From a checkpoint of a small mixture-of-experts model trained on Wikipedia.
Size: 8 layers, 36M parameters.
Training: 333M tokens, 5079 steps.
Below are experts of layer 3 (counted from 0) of a mixture-of-experts language model. Rows are named gate (a neuron's input weights, with its number), up (a neuron's input weights, with its number) and show model dimensions 0-255. Each number is 128 + 24 x the weight over its row's rms, rounded and kept within 0 to 255. Numbers have three digits each.
Before each expert's rows: "mostly gets" lists some tokens that are sent to it at least half of the time. This comes from a sample of Wikipedia text that the model never trained on.

# expert 27
mostly gets: "),", "\",", ",", "-", " •", " &"
gate0:154139139149096176144128150152128060122085144149117115169115138153133162110112165103109114106110151110138133113163104076102126112138115204142127152160120116132126087153141114132127137136111060143124098132131131175103108120137119124176094132109141115112098107135118127153116101158144104102178146130134117113162160120069128163146144106135121123125118113150107089146164108175141141143092102135116133157119112142180093164093137122098099096131138144137156139128121121124146137109155142127093117129120096155144128104166070160115129147120152168091102131123156123101104090176186159151109169137143163116103120093134111131084115157110124116137148123068122091149093133133113109138095114137161115091117124128121118159126112114111131157115120160147143108114148132090133105122122133
up0:133149123077144150123121099132100154160130132137154120120143104083124106107135127144124126188101096138101150149174134129141139126182137132105141104109121099096113102135130087139114112103120150152119129110137104095088113093125166143139170111147120129164121163092144177174152136102172089139149097148097121144100125099152107083079107145135105111128130131134138148098121135103145109119108135132140116150107132058113133111131159155144085138130159101141103145115182119109149161107132143141144181125118057120111119175154128142143139092167102129084154138092105075136122154082108140119086162137145139111089136138141140152116119107099121108112086136117116124149125131114108109159143147085150090087158136133131186125123148107133122138141109143135130119152172139111112118162128105
gate1:137146143132117112110144124160113137178162122118123112096133141138114142126145128126140144104149080153133096074150135100135131117095117129130126148124109135143169118116126128104115131125079153155102135133098129128149126112119113121132112105134161112130121157128116141110082147150095194114124128125140139123146132143127129124147110160169122098102154099109119161109150120136172113135110090125133124122113089118106161122140178151172102135130133158120176139110125123137182129141087133162100126086084136103156090156156135128115131124104135106125132114115114061144082113112165124157145121131080157129103174153171116151127134111163123120154107165131147130105190135162185154184135117121158108122092127146121204099124098145139167163106093179157142111112147174106151130117100149
up1:141157134150098122118135198142149172152150121149114071133102134164098157100117115131091153091109120141113135099162100110175143116148139132129152084119123145157111166102105144097110167137091118146139134101202130114128142148119146130150138115126131124099118138110093139124121074142101110071111138156138105120174141158154093147095086140132171124080149144135144169129151118126120171169142100133160096151110126093101126108141124099127102123083119118138122134158121123132169101157106164108090131096156160120118098171152109104145131127161141127121171124157146133123104153151167125123101099135102140109107163148123101123137157166137136169132129125110124116163124140134130162142143124086142121143162112122191150135149128129102161177158102129147119109162142115127149149140132099
gate2:144124081106163153118200112144114140098126135098134122116143131117116164131099120130126142162154149098138131150120162120153153115107178114118138145140045125116130111138106156139142125109112134146135142149137133147180117127090137121120065148153175125156166114141121154084145136109181143110165160150121134085123082162120126088107137122143111145156077104112131099141157112108174151125104124156123137139140133107173114126150096157124129141122142128150153150093154160140111120142110139139147124163119093151139156123146129129074140145135087077106154144121180150101158133154130111129121100130101114134137103135144190120096132141142138142119099129148137140179146136106080053096102100126129111124120105128112113150107116120122145152106183118089149113118129127128142133097091119
up2:141146143138106099129135161153139162131085090165143142147079103117115114126155147165126118112120160135105134143109118111124121132124101155144121094095052159160126089120122092125146133084133170118153111129149139085126132111125140109128123082109130109134129133160120150093108113153104115140087150117137112095166148096136124129137111125146140123089133144152156105133114153152152155127118119102110087126134134166136115142097124122096063151142108067157123130129121121142142114120122129160119166094117121150121129115176137132120133126108133120123082112136084115155105096145104136120108111152121129118096179077106100153091117128080101153159116117123152161105109088078189130156162113135123142136141124100155149101146070146135123165163099134165143068128126119073115108090136110
gate3:124092151118090063112147150107125142096118065129157128148140129131128149144130122139137106140138136093110122111144140120135157136123126100107085136060064135128123149125082113083125140128140178127142147118133126121162116108107161132108122143120092106164146139085098138099135074190152141147103125122141157131154167109093170107120135149118180107131148159088130129109167123128148114134123143117082150133158166116141115140163090129150107119125123122142156131115127123114086150109098087111118134136123119147134145173159087117134144153124112129094109096130104104133103137168138128139106115135151098104101138087142139190088145155104136134164179176101102164137137111082132148167167146096140148133138095114119131131121121108120113127127118110119150145141108142100168155162165102
up3:099128136102131134119121129137086146141129158111122129112155119140136162156150117128130123113108143131098100141103157117096132140100110119141124133135140127129142107167122133157183145137099131143130121150106094098112143138128157147151116138160121150095148082128184116123107129136132099146110189113144220104119131141206150099200121116111111103150094147122145098149122098179149107131088127096132139128129139139153100169106088149112094127138167106121122118133135117078122119151129142141126114122136141156126135080082160140136150107140113087129120123157118142145140149111115105105135129107121145166150160123111147099123100110154112114130128123113145043087106154141111143121160134149114142132143136121110126107139091104187118126106181128125153122107083090133081134090085159
gate4:095148111139135078128150124124149144123144177114115111188107132136112106083152124100153105164158121102143152154108172099125135140106112109123135143141087103090134055132112153124099148101157119123174148159126135128117118069097155160164143099129138081133090127111148120166131108100146133106096093138147126133127187114164157116130073112158101157099152126113089158097167149137111138115149116128134123141132152141127123141100128111149146136131120183150193133128123123113056113147148132129141102142097103125126120131078145179121106130150118115125106153116103129107150104150095186108136109129108125100130115151141121116128135091129117124172151097103123171138162126122136148129159116093139130128174138133137134169139093109117146125128107135121118140140139140153131137201110120
up4:124090143084111113140097111123128128127106145130140154076146105098141167108133141141155157175124168111137116101126097120149155125120122168110112112110127151116135127107147105115108082139150150131070136110081122147149112159124137132144102139139169143095146119129118130125114130107146114164152160123096170126140116119059144119162129083126118113158086129130121072108057103120144116183125118138076138123169135117143126147121135126121113146121131087139123119138162144156133180171095129131126133111141124129124130113139113147124145124105109115173159144144138089136146110149160072145150126151184108112188137127114164107103127126107109140122116138166160106194154106110180081097143122120120134097135142120120102152122154120141135135066134156105147118128139112114122077094151154
gate5:106125124107116136144137141109115146109182139144132117114121119169133125133109145089130126143147134092150116103154158089117117091121160148122108146084116124118133173137134124132104129172125195113131157123124073124126158163085178111142137111117123125140137139148130138142143151142136116108131173123150101099115169160109141135130107105148130082109119119090154140135182142128160163097121144158116140117136150143115136131164177116111154147133117117098113136114176147144129143115140109118123166118085107140142178095126085122100097150099117131093110114122101128101129135113139136142125103119136155127097138101132116075132095071124126125130076151143061099116131113149145141103150060097104192108101151140100123106090111121149136123112111150138143103085078163093083130152096097
up5:138129121143100148125134120107124116121103146128128121129153120124126126098075073172166140088109118146126125127115152136114146132131152155165148120175126150134151126150132057120126149108151092115156139109152179124109152184136094102139136135134177179098160066127107133119122142118111147136114085130161148126105142101150140146132156101145145161165122099134111118129121135112102121114145124147135152159146091165087116132100110121113146111122192126148136143152115124137086111132138126158148135131140121104148106144117140136167145134139087124147151156125132102156104080164137143111144159073148178179074131150109108164138163149089121136099153139144164093169130132115125120157106131114135071170171110132132140158101144137134113088106124084108149091148145107168144135110151118
gate6:132091085125120086143099128109142154154121126113143122161176135103098116116121082138139139135143130094134138082108168110113119149176109089126112096119133126085116116138124119095153151119174133106158128121116137107132154109108138159138132124124132123162139170139116120130151141131108163113082070149186149123104142142109163158143125138132118127108157156102138121099140159108093125073136129132132108087129147148102154132123124151170169130114074103101093161175137092143141133109128146137119105129060067113141122130122171148154080142128088149118136147076154107136115130104149133102155133093108108099186135155141134112121150095120165131169121140129160173151125136150164134120145129101134184096138126160119139116110118152113118116131123118116135160112121125181132126176149158
up6:081139125132112182104110125150134123136127097143150174108114128118103139123150107156132133113106161134125138130129079135148103090157111120147125151128094127091117149099132133159101097142145096099117121115160147114130108118137098125148125121094123131095155073100147144140118191101127079125139144114116101120116109115131113126158161089119060132153126134131132139129156106181137128150142182126106134136131132117119098174147155114085144142155159178144090120122145129132158116134127124147127122122160140129131122121127121143135098105116129091139110122145093155141135110150138147152120104103136121119117125059098173113092094122134125122110066108193137098149124085118127110118102179126125178124165082099123179112098121092125135139104143117129153090134178076078104108144103108
gate7:167195097083155109099134129125139138118118152110106142102143112126139111129140098101129054134118073100136119169127135140140149148097133136105155177097127125131108106150163157132098141139126105127132103143135139089110103172118104132192128135115135147153088123129141167131130148118130134096141104200137123108102104088168074117129108166176094160123084087141130107104117062146117125126139106099118144135147121135130111148139132164140109151104162164129138099107090168101142195120115127093110125149124139106133123122111137112128121143130096163131156105144184169117172149081141152142151135178116154151162108127134151120137122117131128096144129098158138133137098144119156179111104097134124102136118130126112136121129151114127105154104160107133120163114141143104155128128115130
up7:146114092109134142141096148106151090160139149141150111113179138142133115148141106113135098090112127157156131116120163100105133081131106105172118139143149111106145121108118143136115147166122102104134116120128149110083128120155100144149173116096122129114117126154115116151089111157123145130127112137119108130107129119177128157141080125113101105130106122135123192135115096157125116104094127128175120089146137129134104163098099164146132137115104150142096140162118206140143122137135131166143191136106145148199131104114156080138120142145191112183155139170119115105096112152097138136156117090143122119136159147117150119174141131138106076177168138105137112093114166093121103149089153080160145143113082125131110120136116115121128142117113131127116118113089095154132114145101140
gate8:164116149110143113128135070112142118147123107097090118114167084081116123148138166126134129148112084093074117124120115109114136127115137105147072114118118091157146116067113137112192139105128103140066107133116093151081135082075122104132157124115143108126128163131112150123104106149127144149134095147148145107091115113122132091115134118133098151113158103136143083112089099131141118152111127118128126103183132090130160115101123112128171131121093113105092127116130100150116134131125135126132110106122094123108132128138146128091142119135135106118167146119109097094093105123074126127162142152136099111118185086154115121120129169127130126101151134182115173058092139134090127112110139112097108162099117154126138147099089108138113134104141156123129124122098121071140116143141145
up8:151156134144102162146059177118122164125138110128129115121113145105161093102124140131112157113127166133133151145120139135100099118145181125123165150123164139118108111172176116126142128130138155096147094151127132133128132175164120142135130134140120142118161132158136175073153134108115121152140186126106154111155145112095130108123145139126139134131092123138126093120162066140167154112120126106095137099074097167140152087126149148153096104140191117153132106109110118086139163125094163111110104147103167109110089108133110114113112126151097166121115132143117126138143112121159120107113142124133206133151128116123087108111097152134124125111134169074129130187154115098148130133182127141083116127157148133164124124144138125142118110128159116153120162157117122157117100095084133
gate9:149127112151119121138108143124126147126143134126140106102161133090125129156136162131121068154121163111086101174124153115127115116124087104145145120142067156176130130168143130119116136151093149143109166120125157132146109122140151152148134144107115126157135101134109176120118098116104158090148137124126177106149116103125106125148143102126176108110088142126126132132166125170112138119092110118117147137134133160177079105104152122115152152116119054161132154165131127122134167114139114111104160144104101132131156057131148129131164121129183132096097153131078103145100125102143119116116115168126136117148130141091128111136089096142160086087144116150105118118141169089108076154128096094144092116135127098119102098129124096136142139125090131129158149131063149135168096105114115
up9:117112135142133120123195131096122123110090093105118131126142123088118151098133063117121137116115163140148123107114160108125155110096163133131126115174121134122120182096111132127112143128130109124142195132088146124143137105112139138117149126139114131118126115111121087060143128135138132163088150109153136153124118172171136105163152125103137135122143114148109143148139134119114128123130121125139120116132116102115145156135108124118153093138134160123162097078101134121080131147131112107142085128136171116134130172140102126107122132120116099163144109123182140103151061129113143120110126128117169153090129085137106108093159121112103163114120110120127095101142071179149205137096110159140161159150067145148161176129133098108117129098117136112109120095173098137098172129131128
gate10:175143093097127120128099082150099087141103095135144086158103110161091115099131111124155085129086141130130126143124121141135127085108121121120092143115152167089111119127090144157051126102100096160145138115131151087115159129159096158164130094145155089119115138115138095109094113128171132131083138120151095115140115107133103135127140148155128142118130092156102149124101122151106168141138099147171141141109129138148089167131115098127113159142112128118120165135087166118126157145108161144131155068138132116117136145114123135150077163127090146150130120131138160098092151128114111143152157137142103085120117141147120145120154143123109117134170139133103160119092163100097126132140083135126123092144095098119121128139098170087134144097165152086098103120141118094188133144118121
up10:133123100143152117097099168150135182103087156144124106143120155127197063155138141134121122119153120126072109174115148121159107179116121133118132123119140106152135078096164191107120150131141141114109131114165127092100105157128156160122094125137125121112132129128155161122121123129137166097156131141116140125118114119180115111143096137103130122148130098112120139125108095125141102145154165128130084132148085080108137126097134151145129128128146148139135128156169124141155140129128126104126129151121102108109152074105154099142139115136116155106140117106143146092100170140112169064162112146122147095073073177154112151158145143136117128176105150127135108145114145108121063126120146118147107147116127126136123136112154139147127084160120135149158154173136127191121112138149149
gate11:115096135105125135187108102119150155122138128139138119100130097133138102158148171127139115170125168121119122154122142163093146124150141125118131095161139151130134140156131087054103092096121122139074115128085148158134162151124142158152128152160183113097105145113127117125146177107168173129108097134130151149161094122089141130118157133137171116114124097125113075123108122132094086133152126136140167118139129148133142147115067145120135113110150079121091125177160128093073137133118132119129113134127142128157113180157112137098104150127119145160106099100118106160126107158151152139096154140126133095122171137128167110106145116113162153109159099102110128146114086133140101196140156128141132149129127119148143157103121115094095129091151147115162135139151145115115114177128161
up11:095103150097095140080118053156132139185106120095125124118122153144155103153103105171154156126107134117143141150198130132130088169126101065146118149099110111110114125086130140109129152133125109135115117117157153139135122148102130079108132125140154120103153160142119167129122121101107156130104161173121134142120087146123162108090185132116144135143100142102116096143150117119151112126135126155136133091137120116128164129148120147159142153134116119108108153077146093151122126137118157134119166142161116126112129138107121122147160168094109078098113122102139122157170127152143124189139115132146093071140089114114171132088129119106161150086105122150141113163138104152096101123126127160113107098132188134112139120132110131116139091131143104090146110099159137091094140124123145
gate12:122101100131172106123148156126136135129107134117152109124133123116159133127105173135117156128151082127133109146137093097108121120123135109124150121146158139097197115088130121148107147128111130152048137132143142128107147117143120172161114134128130124122135151109143153130144164110163131186149101135137156123149136139125133147123127195178124121123131106122144152096122108125126127143098157120104150122132084136149139128139117155093084126160102110104153147112157081127145136085142129148127113148103134158143149087130076124134132147131163155155120123167154085086130189133117084095114138170103135149101140150105117154125095173100098117195173095123125128140114132130151076102083115137141074132133141102115164172106150125103155164157116135125160105132132150132093102094115115
up12:126153147157132101141138111110136150084112146134127136123110129104118129145113114131124164122146142117138158120112130146133130076132142105131159117165173168124166134046124119149099124135123115117068149143134140102123100087128138168160151127140122157111127152100134122137143159107134093118193105139122151133134134157139142118126124124134135103101148115137121138114157117141054145123105131104130140106157134146107137122136100141128129125121159106118187106175140134138176173137167165167135098123136170110122148096120157155156128127121150177121163154146110034116153160128166115104110135166117159140093149165123124132109112129095129168133113096086125082122149122113115102110137128104152074145171162099126129168097175105116158141163119119152122148115126133151112137140115161
gate13:108149116134116151143169100150143142140111182134115142115104145110119159141143102119135114140105148111113122113124094153124132120144149105114153131128098127106126140131138099118141083079132144116140117119120134157122144136110097123144115154126121136121168098109107096120108120104135124172121125087168118138120136129100193123117122121143146135083107170127131096146123096175124124127078133075045144178157119122159162196156159124164100091128212110126125139097108159099120143121116159129170130115140104124136111085103141140126143140102122096143139102155070092148117109132109135148094114165116080159132093126134123081086119121126124141126111094131119110134166145131092158156124142163123189135148148148125133134137108102109156128091130128124126088147120103100138092105120158
up13:142156155109183136105133137163134141139110149142148162095112147082111138123148099169095144179126137141116107106127046152142139133123104099111127106107148122132111138108101123146108148126172128115099086135114141107135110153096116167132120123129141090140135129160092151110116190134136115106129124155152136108138098089124114118163108107146106171117142114115137105162105096125141122107134176095112105158125149076105155140145144132135082160148168136142127134120152121147147175134130144139128150130163115124099148149105130125053111117116110132149124099143119172158116096114108164083120093135077135110122166093112130108153104151118124139119100137126118133132115105067126076137160125125116087091149158077151173114137148153142119094121175132136117097139122112118124105146091158
gate14:148189120119150138110101133144111137127105129154134135088099102106132138101114110099162073141126115146142127137182124099101171126067132135107122118074131108111118113135135153127138111130155139129135125145145129075128125121168129133133105091100152149147125104094126139081107162154112067107107165121144105091129100140163088124121109121171119158131078134148129136139100104133155149131138139128130129143098112128148071117169148102103094156138133179134170111064106131115130150151128150154103137130135155161096131146089098141109116119062117128098088138133158164110150150089157153068133139122114151148121062115124153146159095124116112128149092134144152110107117115113151127113121101152129149117142129095108143129168149139137118121112146126114170106122120127146160122092100085
up14:108180188150138110145192103132077117167120149096151168130120107120107153135110127136127129150115106114147121127181102117115148163116140127066110132137118107120120123093139136146129084120135114084090191161086094167122142070113078105126113125175151128111149113146140119145128112087122123190150129119137117115131115123155119108130131095078096141109150152133139115116158123131080136126088140105107142132128103111125116142157147133112138096160128118136116157099145150101115141161132156134148089122134124151135133114130137145073118140157125078116084113138104119119139095128132098113155119142142141132131102121156121151099092102139124143135117130151114077147136107112149204123123094120095128110080098117135115128141132123140134111139165112104126114123168113074131170080106102
gate15:118097109153140135186105073147144146102126140149150091127141136118123139129143136115125126123171129094087136145206089112148134138129133151171152052148175124164108134124098125140152108095136140134085103140100121117112140107081111156122133127118119168104131138109074128109131122148123117132116137139089087125107071155111157103129155137134106108094152113123104155115159138144158140133150110132113197138162139107120129106134131155068128086135138139155143115174150104161157105157132134100139114173151127128140118114133166146102084123098142127098113148075104172151108102154136130127117143159140131136122145150119118127151126130168151161148120105147134109119113157156106126114138128162118138171135133127085121084105108115132145169150178108117152113146151098129094156105126157
up15:132109160081125120070107157118134081097148150133128137154111151126126160134127198125135140133165090106133122140066128117112119137127147138155096158111118139151166121174139128118107123151103135111114078106130117165147111113079122162129156162139096110142148160120166128164117140106161115127150066100145134133132118141125118132127121115133143111115132114116092074099141125098111105140166123129132128163139149130151129080122141135124139123114131113095134160160098165100083113107143153082117122112162101178157144061120115130155155140179092169131129100122132069136125135136101132149145138148111084107113098149132084126106143143136150122085151120124113121114140150150127110172136110126194120123105150143127072127139130146141089094139140164161106121127125152101132100156120121
gate16:136128097138117191084169137156148132140153167123115116103153198135155120150093121078113101094150141119198158135137097158124135134115151111142188108150151067132160144114104149143119120152157118140127114121126139117129129086160117153140146140116169163121116121129119186138128115072112133122148067127119102116144141125156125143155121113127107138148132122137159120142148096147159117148142097102128133136160122129119158103127132152139141053134154075113109133129170150127158132140140127118119123152183104105153172098123144102137121124160160122100133101113129158091133131092094141130146121131093114158149150165159160152076137152160145133149118137111141138153128103127098128155103161142118063097120165143126153130134089108132122141145141125133124179133133148124115127112130164
up16:133153105138147161130128100141169110104100169150144134166133113101120101115156129121153095161124098132122151138143084142095119118124126179140107121117148124098155172117139135127128102127194130134111112102150156104086114157121120153110111133104107172124116130131134147169082113096101130139184140087115097179125118151147120137166145129179130162099103137151085173145108139134145114081127132094078125111152118110144132141137132139095112094111138082125167163139099116130149108128123100131150123107140106119127113100139159134087129151122178117176121120170139151119093141132148157122087158147132066137096101097138106136172105114160148141118126145109150130162090104103085181157139093144116145128148163156154118101123155143111150156146131126179136120130134123115123109131160161
gate17:128108156128152142148129081130118133132131155124114120149149109131144165134101135110120130137142133128157126122179079151097129128159130124112087103126160121125130141129065096108126116167078143129122141122136123124099127109119130105153144133131102127123164133149126168179177136110142162174154092091154130127111119122149143086130127130151164147143120140136142144114145108130137125134153135123148078152139153130134141075114132150110121107133102035103070140132119170187158117127122097122171117105205137135110158123149107123168122127163121105134187117122098100149146123126122099159161130150140124092140160149162123121151163185184135108060137120130110123121115138096122127117121131150116133132129148101140129125116091152162137158156142125166106166108125131128082122163128144
up17:106115131150125128119123118098091106138150116125128090137092116104145164130153143107106079134109157120133109214177096150097136109110120113161145134137088119074176108091137129148149137113126150125108136145108141142126126117138116130113109167144113127139151096134103123129128107179121088144136157101115131128176125127114053124145134075110141128167123112149138153120201154138158139125140129153109162149115124139131078184152138120124122134104127146120112135165158131098099154126140150145109135160122082187126112103102149133107110139105158160127058163125134125135123089091108132111112151122116112135119138166128147094155120154116119109141123134135096128120145176100107094143096131123086110152081142140112118105150081113154117144138137125141099097173136126134160161136129089
gate18:103110066174097147161180136105077130116143159150129166145115112148140133147117115100125182140107104111116102107076125100134092137122151129146152155196106121139127151152129139095113135089110114118129129125101139133108143137087135113141123132140135106141143129162176138140104138123116103094132105127144130158137134139144157135109123131161123110143117105148160141136113140108145123121162133124133119113111110112122103174127125110121127123108184142103150156101115121134095124148133140139129116142145133171161126051124143110099145098145092102178117137130065105117148127163098128076104114124124153186125175152133127148117134127164089124145152109122114128110133099104103116139115074159130183101122119142141120158093108112151129134161121076123140095118136144112138097067166190
up18:089128162150111144091096117098109155109165170153143092164192139127134113168138147178133194154100134098122074133132120149149125123140121141142162119133165126147171177093117139124165117135125135173116126134113107114125165149085144120128178164111159155114119161124143114142124114097138091146154099097095134128122126126110133133116196147144126105151126131126110101135138101139153090122121107151088157119120130117094130127162137149097116122146157124109086133148140131096159156106138092145141123128139139146147118121131088111164138125157125163124129123129114186088128112087109107134112153161200090065145130128159134135158118147148131137123155141109144105121141109135081162133107119146139143121119174155132097123120121114102134174114170142111110151109142156097100142138144099
gate19:117117130096139120136104145087112092104162118108148090111098186174128139111115121100118108107135101078144150104140160113100128093134115146142172136118117106131127111134131119114136144146080161152111134140090103090163125158102109127113127110145118132124152114153156118111151133164125132135121118163142134091138158154097173106122116120173100077113131126104123135129130085127102060126139131130131165128115137170123133097130099152102144134106098112132152129083160107121137164104114120127125111130129116132116129104174047157153161129100204127095145122133124112130107125117132131162122123098155136163118140160130137091165160108132143086158098096112139105075123121186179105126135115120105140133096103128101154078117135106164154108110166172137125137107087137145147123122124154
up19:124124155133144127115119132119123113156130107120114130133180106136144151119118132146133122117120107136153108117070117126153136129122143135122098117131119119158114150099092183124067143096107133143125092109146171105119074119118100128147145164119156130121132139141118166186142149098130142130138140084121105145153046073136103172115152145134112137128171114143130150116121099129172101161115139139158091157108137091109161151121129143185130118131144131064095132148128173119126104148154153126123113130190115098140141117151140103130145155170081124179130127103143137145159116112091124106134176112129130108129115150151149173087121145116093149083139113156129117154132124092097152170094149153183118110124137123150125160133073149155105121127116128104140149177148100127135128114142118
gate20:132107149168115109129133137138144112087108120120163156100119124102154151160151117151177165100131172112087134093133133142146111106131120149108132133168113156130140124113122147081169099152117103087119143163066172125144142162123136154133157176152119114145107139096128131133096176134146162160125116097126169117112115150115152111118149122107124076165100154136126124132127162130130099128159152089134095136134152159133153166108118129135163115134123108155146135174143122123129149102159131148116122181150089142124130125104169125186156128127101124129152126137122096142139115135154137140144130138111098143131126126117073143169116052145137132177112127091121113133143127151146072079127170138168178165120104158104118097106123118128113125096138118120151106103135133186100133093126155
up20:112162104113132130101168138116121142126100146123128170132136151104077128137138053100144111135058158137164151098088153112095132121072148146189152144109137155103150131160139099109129168091134128109174155127128111126130125102124122141188149128153153125106133108133139112119161123127093112100174138104129107120123124107129118128144141152156158130152157106110133088135115096141128095123107108136139165144112109096155163139108083145171151123104127101089162094107084173121124129172092170124125142132180131150124162092137094138115137115130148110129101095113136141143096107123087142118133089077113157146110131120130158146119166175136102085111157146113108104071131132084133126142078145146161139117108129100118147139115137137128156118094146122131152124149126124107137115130144132
gate21:137132086125134108118156120108127167097109112111125127109111130110130154127153162106122109094113108140149113085102132155124134129115131142128154118149139132126110161129144140125100152111102084107158117111161137119097089129147179135131130141143166086124113125125153133088124119184110118087084104170168144183171131099135070141112134150119148132135103111156109098144122075118136142137175144150158127162094130119111094146095114130166119115100117167098095109070134121127101128125147125100124092146128109134091119110117090130112138147159112130130082097138109158101100144126105156120130139152150149110073151098115136134115190120154148089151139140149099127137115131080153124108114153126148100102131168114174076160125150206131105121118112130120160144125135081102144119096148123
up21:123145135097124137154104147115147106117158084127130108120123164149114084148122165128133204128167128121128120099114120143156106120148150128100094134121149134103131155178111120131167119136152170180122105135116128146125150166117149122113166137156106127120131110149122136157097115129161171119125134127118149115169123136092160129090177157106117127157158094152148100123158152187113123112134159104133095142154128125114222101149136111136131131140104126130116155105150202139136124099109081091144078110142114159157123112163062116141133146100126127099115103138089132127094153147099081159128175186137134099156146116152096107113126109133127127148151134120122167088140146132106135132131137116129140107124141156129152130132090181154149117131163153134114143134133142100106136137129116
gate22:154157178144105135161150115127135116087111141098124115090117152154143152093103125130137112136122144078096132136138162115117142104123118135136101159155121171151151084106128104142100098147144130118126133116107143154129110137145180110129103127151158159116131112117148136157122169162152155142141131116159155148117128131112169104175174109155126109134079137100089113115143121129105097099146099137146151133127101173159132144091117150151162125128169121135140121147134127051154131143131119147160102130079110154132156150194116129154154146132122100117138150135169069153063118158163131111130140081187190139115117117114116156138141115144172130123133150067156125151153130124155101119137151144128128148106130137085121158155138119109109124105178117124114129145139146142140161124126162
up22:134085126128103127124122164155126125099091101138137111164086094120141105160113163140101124117167127146104141142112117147088117107152076129085112099094122147117118127144123130133149150124131129131103124147157116138118112128107139105133079121069137119170097131138106178073104128169130126123162102136095147096172142078035164098133148176122141182125121151137114158121106107160125120155105124101080151145137106128120109101150122098120104149111136143149086138130150118133175147121152097134153122113111139169115145161135127117085121159118155167109122117156130137110113129118159141137105147144192136103132122117068167132119160150108146147141102119131155078150121120166122066137142126165153140164136120150121103156140143109105118113117114148120128145122151145162127133159119119
gate23:146134128132136150135166147132130187106096104104141131100105160148127153090140141108122167128116184148153106171098103119137131132085183124161123130145137158103135145123129110114140097126124119107110088138126119147145133088166112074179133124134163137151110131078129071170163147130119116133158121153089151139120105151155118144118146108110109206103105098120111081108132114173124147117149147154160137164124128102146127171120149169149110146124157113075150126159087127105076130136120122139126122143136168100147137141145105131102163175136079144136135109108170113114133135183189153145166142105100114149111139139129138157113145132139124138100155115130075138162152146125137127180122119168125138135122107110117127145127106115114148139090145120124122105137168108108126127097140122
up23:118105110134133102119129155109141135129114141120144130127155086078080147144124121148137120104152112131084131123125087146122101144135162142156111149162155135132102099048136134145137094116142135102094130148082156157163161106148109140103122167119112116108157072102086144085107112109129135139099121102118131134147111117119128102151089148086065137148124153108160142150116131141140129122109110100103129162154126163100145150163141142141128111094129146154146145149119124136135124082146116135143097156103111148120168070099131123137120136121143104158135161120138098103087139127080139126147132139133138159160083135102127098163148106152105124152108091174127119124107084104105150115110113142120177163072151137106137116134112153122135161137130104139149062109084115110152128062141153
gate24:093122116142091154101090121115142113096146178102119125183112123155120147148117134160116110147132147119118125094131133153126122163159109108125162140147140161117120124098163147144126111133104169142097129085083087093190139109097092150116129115108116141127146177120162139124162123120152143119142083104108125104091127132120178113152122126145122117146111123096133090122167147126092163138135126150125133117140107166140142112158124114078126183144135084125102139175132140152117144150143129107170123162117147167154160111159089130160105095162118128115121116092107151121122129161123123122110111119169125162197118164129107159126141151160135126158153117143076082131152143140119107130116147114116153130088124090120096180155096155167136131156149138123145137120143148163079157112115091
up24:108098137141089136129098118142158103115149114122106101160113124132097162154147163140128105137119175087146121169127114123132099137120110130173129147162114165136149148080137156153083096093152125159108134088127110076153119114107119137123176126116144114126165151122134149136120120085152136123156094117126087149175046153088143104120151101140152151169159121124119093101102137113124149149141136154119179104138105168105155170126133118126148126135139111139099125174116119129074139130158151137146125128160141150146158146198131140102143116152126119135089123127147117213163112148135109174116128132142079125149103136137149125111145144129124137117143139112124122167090117131131133128108136162154119091117148119101098172161145131083146121138115110129163103111149163142089147142112136
gate25:110102141130140152181119137111133116115127119138109107160128135147118152124123145102110093119112081107158148124103077149151112131183140119122135119171142121118126102102158115102103105116131103086098112092064134115155119115167123109139156121111156074160101149122108139150163164142154130122133083158116145157135131118157112138143131117089152132167136158163125133106123162117152184134167150134211126136125117117134137106118161106145129117145132118127090155067139137144106136140150142142142144158128119106153088131126107109103152108165128127127119088108161136150133116150167089117093138128143111105114145194147131106119153138184145158140108111111109140094120132146113145082121091135150142107147109110152093172109134127140154148197123097111106124177094116147124155142147089
up25:117136136133115126115109169141119107095131187119112131178139135155156205110109092139127140086126106144184134137081111131151141122147117142141104137143142152160109128086124122143115127139108131088190123123122116094116115101126097123130116146117120088151172167072124121100135088127140119142141142121166138173139167148183118132109136130131095158152114114130145126141119111129120154129162133140134096137094120142114119155164110133209097127101153154131138142146097131130114143137109107122141122114163141132119121119112152117162139129176123133107180123165116111135107122120112102112142138085120110168117101167111091118114153125135144132093133124128072136133152115103110153095090108100128194096115144155120076132091118135146110131170134134121145096080071126107153112091152120
gate26:142125124142146127090156128122142141171146146143096134144137143127060109113157110117119121189144109131096142137124115156139135126156108139081088119139134083084136103129114064117168132122139137142171132153127129153084127130109131135146095141125132107148076072117160149132145146121147103104106091121162116134115116107117069114186144157113101157123110131124143110118141152141146124129151151104175138112142164137123140124111136147123139147136143119126099132121142153149138113141146104146135096126163110108110119130139119128150132126137117132136109078083129147130104107136111122105164081186123058146154174179133108144134130104155157171154115088128077158144163137118152145076151190125111152115137149116134181125126111147124136169130130081142112168141138120121116139181133144
up26:146109166162162151175127130154105147140128102106129109177085098135103104144124116101155129146132145111116146127135158160132136158140109092166101125107137106141126129109160087123099144136098096126112158137124125169099142095133114101095112105109100150146085147115118139098120128173158117105118134180145110109124173158086139144171105109105095135107164109123103146101108142106084112093139141145146147105111146106144166130086130108130134134149084121109115145161137084140133133166154133156131136155140115095164116157172099163104139155124153125132159100109187119137145096162158154096106098149145155159155154129139103141134150156133170138130118143140102142136103129090106102154104116134107129175079134118157136115092117113144114139156094138088075152135121126130176175149124099